config.yaml
n_layer: 10
d_shared_expert: 0
activation: "swiglu"
moe_layers: [0, 1, 2, 3, 4, 5, 6, 7, 8, 9]
router_score: "softmax"
normalize_top_k: false
routed_scale: 1.0
balance_loss: 0.00218
balance_bias: true
lr_router: 0.00103
vocab_size: 9403
norm: "rmsnorm"
grad_clip: 2.0
steps: 10995
Below are experts of layer 4 (counted from 0) of a mixture-of-experts language model. Rows are named router (the router's row for the expert), gate (a neuron's input weights, with its number), up (a neuron's input weights, with its number) and show model dimensions 160-319. Each number is 500 + 40 x the weight over its row's rms, rounded and kept within 0 to 999. Numbers have three digits each.
After each expert's rows: a language model's description of what the expert responds to. This comes from a sample of Wikipedia text that the model never trained on.

# expert 29
router:513506559531510548497515489526497480488520535490526507437488524475457564522480514527494497426523495431565465496490489430474525498423495471418417495416410479530497507483517492587529401550467456532515511523540512547501475512475535511521519472496520520494510561524488501506526480475565521519512493483380507557501495448434567511551418546458499463465494533475470454513589455508456611416475565507490496519506451537433498516537510518448455504511512510455498462543536499508529441447518492
gate0:456473545536452466460539502526486581478527562566463464427418614522425468501497507488492469471512425495585462516531476409494570482545493440474498396430495480457481476510489550542475492528456517501538419526522512447532490545518449526441506500390550505475469505516550522542473529454441542533457484526465502519461456456499533473473492490448468488412569534511509513403475460505476430558462538490444502480498519476499536550474527488509513521558456493506546513548501429531504502534505507
up0:526528454500532507548471475440493465510518453400496527575583389499547528515529520472524578524515589535410544473457514555530443510459541541558519572560481507577514542502508471452526525444575530482505547453468486530454486467490497430541523494613433522507521498503476478482514518541539450409525518471550477492502535537452454524507514473520500519576470519463510542606483531505479545433519443502570516545490502531519474490500481519471502474471474529494433493463487567495491488438481473
gate1:433502532513535524479538567482527480601510499581556456448495554553489604482432458515510522426481428503511449489501481551519489401533507501524526519512462510465504468536452474552505535466508514529468594499478558501482524478465556505447497503599494556477465520498460549449430477479497575525498508546494519533469534527498476513504425559536507472398566421507460514437483491496437544473475426467530547535462471494487515483509489493493513523551429501425470477532507501456505549522525455
up1:418501502497497442509541522501517479568498566486510468411507571516469517484519458490513494457520417527497482496578446539484462419526532488523547588496484524514472461541549527511541543490520510487526569452539468474536554461442454523458487555492490508519421503420489489473452463505522575493483472560484493502455486524402515454517409483535479478449573456461433511498488499516524506487524529494478573555453408443471589476511510480468525456518424497442454506524517523497468528478486475
Description: Sentence boundaries

# expert 20
router:526481527545410505539520415500486518453522520454446508490553469454536506540497542449524523564441513531544553581560511481475496518496495442450438508544493480468539531452499514576516474522477485483532521509412522473484497533504543476510454501463520431501461537515480508452476551456512469388496506591477550545490537553545486485566507445532502457504565429476448510529529508502545473470486486564508492436521537541484469467480464529489400580460488494526466411526499492593563408503509539
gate0:480491416437512438443561529453516506537463537513495480512529545485432493522549527510474428539482540574541475465498458460484518454492544507472474487508482478538504475497505489489551557541542496429418481499504475507493463520501527480552536533484492537502478456474448436541541565447524553520435501476625553579555474511504485539524509529554527450417426543526503558498552510596488459536497514427469492466544539486581508499472431466508508561553522518468567536522520537476496508557550487
up0:498484442447550447529538493455430559545485471519520493485534583446501519541521515454506532503536533551530521477549494431435541515439520464485525485482479463551520497498516519500558577514476495477453511501542514468492474503517492557568507580448508510521477428432471426587573535529448511491435481518560560532503507511500501499511560512590496504439394543559467511444573512555531489498492535481485488519540504463594526509465411531538503516491466524486531494539505527515484509597589436
gate1:520469505534533498539546422460529555549421505445486546513546481508524473474488526455446592478571616494505540461471599507498474439467492546482546441511432462448494487479499478514543534482441559593491497470527508458547470403443509509533483541426489473485506504451545468459466538492463513448503523499480485503501474524501529493470463447506533520573451516449565512542556467513504535523461520603529529450498496550578509540490520575549465482465511531537486582536490521437565470500448515
up1:591465459515468431532484482508500470486576538496503443458521469481500514530487438564542424502531415454532438555479474518452505522522528496510528501485518517593504467525476522438416466484558471489560448460512459559459468556568473414520486463512505486545506507489497489501523413475479482517519488496500517542461511490521490500496590486475416479455505496550473507466572589468452497484520458454473504517522478455479495480509394471423486541476493508576490368497491523513517492462512498
Description: Section breaks and headers

# expert 3
router:517457511502444461561466550434486454490515516487506459499427474511582540544528516456505532503527494419499461497561500533536458485492524520608531535510523568440532523571489523587446510484457530510518542500450465548551514500467563540534502467455482491445479493492499497465444524546496509449484575541426438479518508447469418487509478537479518418541476577512456479502428518483502506470478524568471555492507582509453457499483520469532570501456501470452446556438516451533474511496503481
gate0:531530452508504482446486536512482448547513516458482483502561415544594473475501457535467513494515560469464489477533520506528525504471489522509527561443509486417494458536488503519621518437510570528472483516502496533486465511505529474483481505445490450475504483566449496513582486530505511524535448507499515562585534554565470503495547505511533509460526551381516467541531550519514514612459432463563404453509500545504529500473533551550496468505544511532466493467429527520461464438541489
up0:490461506530420480485458525479468527483550462582514480447455595503414513541471473506471527512521428470498536529449501438518529417521493506481481454482457524608488543513500527530433543478489503448492542502549464489505523555443465471469519526555529467513530502425534582524406542500557509453472532479500448504423522426420536478540508500456502547509514481597469469437515416467431531517517573528454488486482497421455487559519418451492446465451480543484560474519497467540516534523546505
gate1:604515511475532499470498575525538444550482448558470531510521491539567511485463486477496547551502559552494543512516470397412525447512509530517504483540516511449414491530484487523457499423494530521445478405483464538540540496542603471562474431503515484542507502464494516490537493513482533510469431398558401464546544482577567480463485511476531449510519456449497426509499527500420509566499500496507466501477487508525539528562553485544504537540472520519523565508453476498510514486489520
up1:611515543491501498500489566550555481583490452477456531494510466534565513495486524516460498530541516528487500515521497446430495490530543544493464515579491529435457469548474495526475461422487514504472470385449450523534538475548617549537472431515537471530492529469487555474479456500496498518459453458515425461549551520568579464496485492515502460519515449402577458543480514500489513529482492516450523561462515522534540504551540544495515533497451521475502529530478404499533495453562502
Description: Sentence subjects

# expert 17
router:507508485513492567445504420418496471544527543535551550482485532503484516542518502502463541482494410535511560439515487509511580447538509526537544454439544506434550551540471493477451457486476395540463487559549535451525496474520478475592467465516517528471496483471514494518516462424498437453417579522503438591494456532556559484477490443505510522482517562456526474501600544494529542480532495576475537536528511486503466531451425542534490570549563537550527507554509467518502525465532460
gate0:506531437593488474476525424533544488521538510534512521544545475523493442542542435480468529515542466602478500462448524537552505513476539544454446534448467488546529484530560551538504488522503445497484508500475437525567556485467556501468483436500475520529514529502503505551485550534506458472479494506564553503485424561530446528519451434481455506469477484589521460454527520567599511443522518454518486541476495447488454476552448445516530552536528469480528461495485478502563489497549435
up0:460463527533545494555498601473528489402511486520518454582534517534491495514493492541504545560480467500461554432516502535467446559494489488560444485524407523483424479542490515578496523482414551498535461470480538486526506500455524505433547467563495535469456518403520543432486508509465476521502512496488459497476421541465573459525467499456453510447520587542480513516571458554582475439465480459467533486492563420528474510422554537572607481526524527518493458519514479543516492508556544
gate1:536490527494523448502523544526524506502562563490477490451545450550561506475455478448512515553542566569475449481495504498430468554477542550577535520556489518487492547468595483497516498473435483408497538464499500544478469515519458453560524530481533484464406511475489510481484610505428405563572512510452477491534450517505508469558556462532467545536409461482464473532490473544474475551447568463452463492533467514414495429496491526524506521494534507490492486558416518500565444484552512
up1:459503508521511394512479623569543528477561544501501483480499402596528581447544511465511478464536637555542556512517519474428478494485521532566463471486555515450470461474498441460527447494424460479472486491520560532513472506503485434552454549527533477490482521407491482523513512500402474494561515484521480473562484530466498467569513507512457500543438496483480485540555443547499482594475543473520527471548510550441490464460484493545522566496510507540496470550471494505433503513473550
Description: Table cells and years

# expert 15
router:539464471482514564568492488519610483515565475443479539491509487538479492465463567398497485444447481451498503472508623480459550487529413486543515486459448482478489569424554458536454529524435553486464486552419492485487481519480509520450443487545533442480520486512466441513472446504484582477477474441551490430489498520549448563472493505564516480518399457500419469499554532490438528480564421520545542505490522536540483466472571522484490504403482483503508540536508498465466546528536526
gate0:515491501469546553492529506517552493515503568466530565453463540485515482499533463440490520562497430406500430474528558545511492447511504410474492490492502545577464441569458514508587461526526430427454559544502514426494487509473523510541475478553527530515492467467499467534492611505453502538448436458514470483465540510569493461477491503534494595496512454510492494532463461510526572494503460502498475501463533514500484415546528515475434493553544443481564524533460514471493485476453459
up0:529522422549446464492523459467490477444427470546422466555514526537438531481429513480551465465547547518462524517521441445540486524472525504487510436504563495438544528455505481541468504467517542561505523475445460547501476507518507480474499530468450442523505563528528466573449403467542492435550545547490438520516452501406530489546463507512516489577502483503481520522461489533445478465549478480489447476436464412513495605556452499477464519393481501538506459506439460521487494514477598
gate1:505502553538523507461494544492526511497455529567492488520561494461526526483509525532471536466490482494454519400535386518484541529477505446504514490457451458491520506484535534502489540553532537475486557448546455503460461512462561422465523472606507446502470500562526395491504500432488411548479579482534461460468423581573412543512506488527515471504468457508515539466506446533508514535474530493529562438433474587474519455461508480549535478538470407486464500495528492474507444446471498
up1:555479533468525489405507507528489540476426549499521474508521509491506510495497531590491564503434534520454479383525388516521514508477540470513511548458494517511477542466476505439550535530550486522485546481529521467483461524500561433486498443594512480450478526564519470490567518447530416480500530490533446472477433540604436550558503514485471522501445433531513511440487470588472496498452553548527550462494498550504524448472480491569524456547469425475564461487532482474495491468477492
Description: Line breaks and table cells

# expert 27
router:495482515510478478515456532521525514577487589471379463483506484541606596503546450470448512466490519514515456452542556481522451476505471550566500504495559509480480492546498459538523538503472491497513528501535516512461473491431529503493512512409394544516468515425547502472470486466461499555497512431493516456451462415563419508521513498489562489534482464554504532436541483551550461524514539567515477469524527465507504523499541421497559482481456510432488514487446517480411549505465544
gate0:495485448534464451545406498451474508498533507542538474514476564571509501543433518472524452478554412503506603515592527463561458563490527558583460509493454550485494486561547577433568536485501594506532416522526481478482481533562468519463521498526493457567542531480448515538433486467472495501533557548552494509485475496490479532525441515463499511530475445490468553445494531442541461478536486427536479536493514461514501452475482505554472505493530529540561514491481532443485532474480430
up0:485476439480462430520421520491509468494559543508468452493497511494485456569454506489470480466548438516495530551568480466550470468488557575614424537569506573404521522583498516454586502478527541504528439501526514495481488497547543547518526497490478479557527545521552453524491511479472503484524481498496437472515457471493553522507521447444439485456499428452418543445541582486499486445545493494520450545517484465544447421466506442509463484473525567541499529480539502481503518470446506
gate1:486462506554535591553412459520481539521440560501504513445502542599475489500451559580491493572477481495539531509586467499436498461553521492470539481565484548508474489447531516480521474456501521565545524523492480517531559503475526446519484501455557519520476456503507496502491534502488479484501497533554513441474533484498493536481471504539511526520477430472533503521484493488569524523500511508452495490500536439473509544420443539460477536491578496446496528493491410464524471484442449
up1:514526516412452454415563499492501465478577469454475471523470482404509483538580462455486515426538517545490479474407553536536468534444474479476462531450514462515530484511505495533534487568512483403502518441494486447479506519584448501491500485511433503506533535500478516488518435481509524486499506487437495548523459497532509474526512467456511449528523544529501470527543558508446485469483476485582495532492514528502479467591524410521514479501429516516479478520499581601508527490528527
Description: Noun endings and role nouns

# expert 28
router:482488502481499538520517452468472522483529545474488536534548496560477473460477497417460548496530486517471497532455515480452577494482527499524483416559502549577418536515497526487550431506488510395522494519490543477567493544525492448479487544427506468522557504511462533471501506536525455520473597555497477497483548520493480419539481443489479570568469468508570569501536515438472483481546551510515419497557546453513586453495487540540474460517513552559517574497496468472476568530503512
gate0:513504457433561424527467465493497521520449458507490552471433482577545473538573500525548505590478566524516504445558457516537549468500422519537517477537494498511579474501524541545481512585536532432521482539457539485519515503484509426552546568462462503497470428519441496448473474473468493515498483507484423506469495437459462476496497474447548550496444472491489483537520488448527440567458534448425586530465506552476501418545521516543511440479467473447546489518486532452584526534505583
up0:497533472542494486511521506505463474393508525540456490455489458526532552491484481514514545493492462444521519498521539532514513472528459458511574524535448432434453495484513524533479484477507529504525465556418452487515504543397502531530489490554495628475519476525438498480536485523486428511485477534520520391439491433551446525473520498502565482499503479482478514536467538420505515483456411545473475487392450509444477476449477485447485450508390512420517554520511461482570578509547471
gate1:550492501496547469499497430467557530528543469456485446497521502522467506539504502455472439509553472557471500490438497443484464535402475457539557466494540505475561429525576556483582539516499538510500569512499548468510497513543453472494437558472495454471521486543485466526444467477465503414508533486478529495515531427465435551479508438539469591412442484518467523448510486499431476533470554505516591501493501453441492463465517528485573486397549531474529536463494473486557500426498492
up1:585547516466532478510573475486579525488563527505488496529475490589505429522515548517461476535494441541535479505427535557467465460434475509468507473495584513471514485501485521468529488492487562522502539506480513513561514521582488442481495572520464490532486527532539562488501465480524491479492480503512525479580503459533506549471469385515446557427483473501446514433540492464439469500502526527502513527510508423465471494516536485564520553451478498493585532563534464455524531470497500
Description: Infobox field labels

# expert 7
router:431425438523496406466521484517451422500467506443450535490469464582503504504475536494516548524550538493490495470555469524473439518481474504551468510526487515514543492516514438522499447459439468497488465429481512519519498500460448510471516477422524499546542560493475535474476501527508538536450466493477528476503497461593510435538494533526545519598499366480451510451549465510567471522531523558472500467524516476541514595561526480497525523420382500406536504471508480562491505465512427
gate0:476515505483507506499500527491439520573527468507519535464572449500506507561460456496403500429552498588496471533478477519477497496476554544457545433497490497517501477557506466469505514456521479498491487479522516458472522499427564478537532520559531527550541503431464589434538545497520470458515505456503510576522501527512464489497534520571510533498517414506505520490520494499489452560533523511456459476536497472466550537515528547415492452519468573515495412445471448605479436471537444
up0:479528464472504488473468535552442525573543515531507532467564414512555510513478469472450517406531493545529498495501500510513488496490509579469511471505507533500538502546524421513492501459525484436473472543568516459463463487442525496477533567572581512504538504500468586468494477456544484481528463455528525544540477497455496496522516515544531554493545445526440502579472464528430465514496511487449514511503536431475488488456509560388529447525521602490525441458493475513470473497526491
gate1:459527507510496449536490524572417459463490450415471577487521523495522551487515465543476572524525515570508455526558481505530507522464486482539458447483538519513523465478529456553510483486525535543484474470541478480530476546502444523434497455533488522460417520487484506520403541473527481460442509384499470505526484478542514585400504535501550463479429537491454466472506575551558468482443450492513512503477522463450486490476493532424538502485435477513460456467480542476461535503538482
up1:464509526438477500553451591524465495460489442480509541449504499493503512471500482573505508573505582546456545445566528485569513513521485530545444516526515489564516423497475518585489492480521505567477532414553477505555478503508463508489530490537483564522418480473473551485469585483539477474459541425496504500483501472597548572436529560490484529509420537476472471505445479501540483528494469543533564516504470487413526535473559550501545494505380478469536457459494553472500558452545447
Description: Verbs after subjects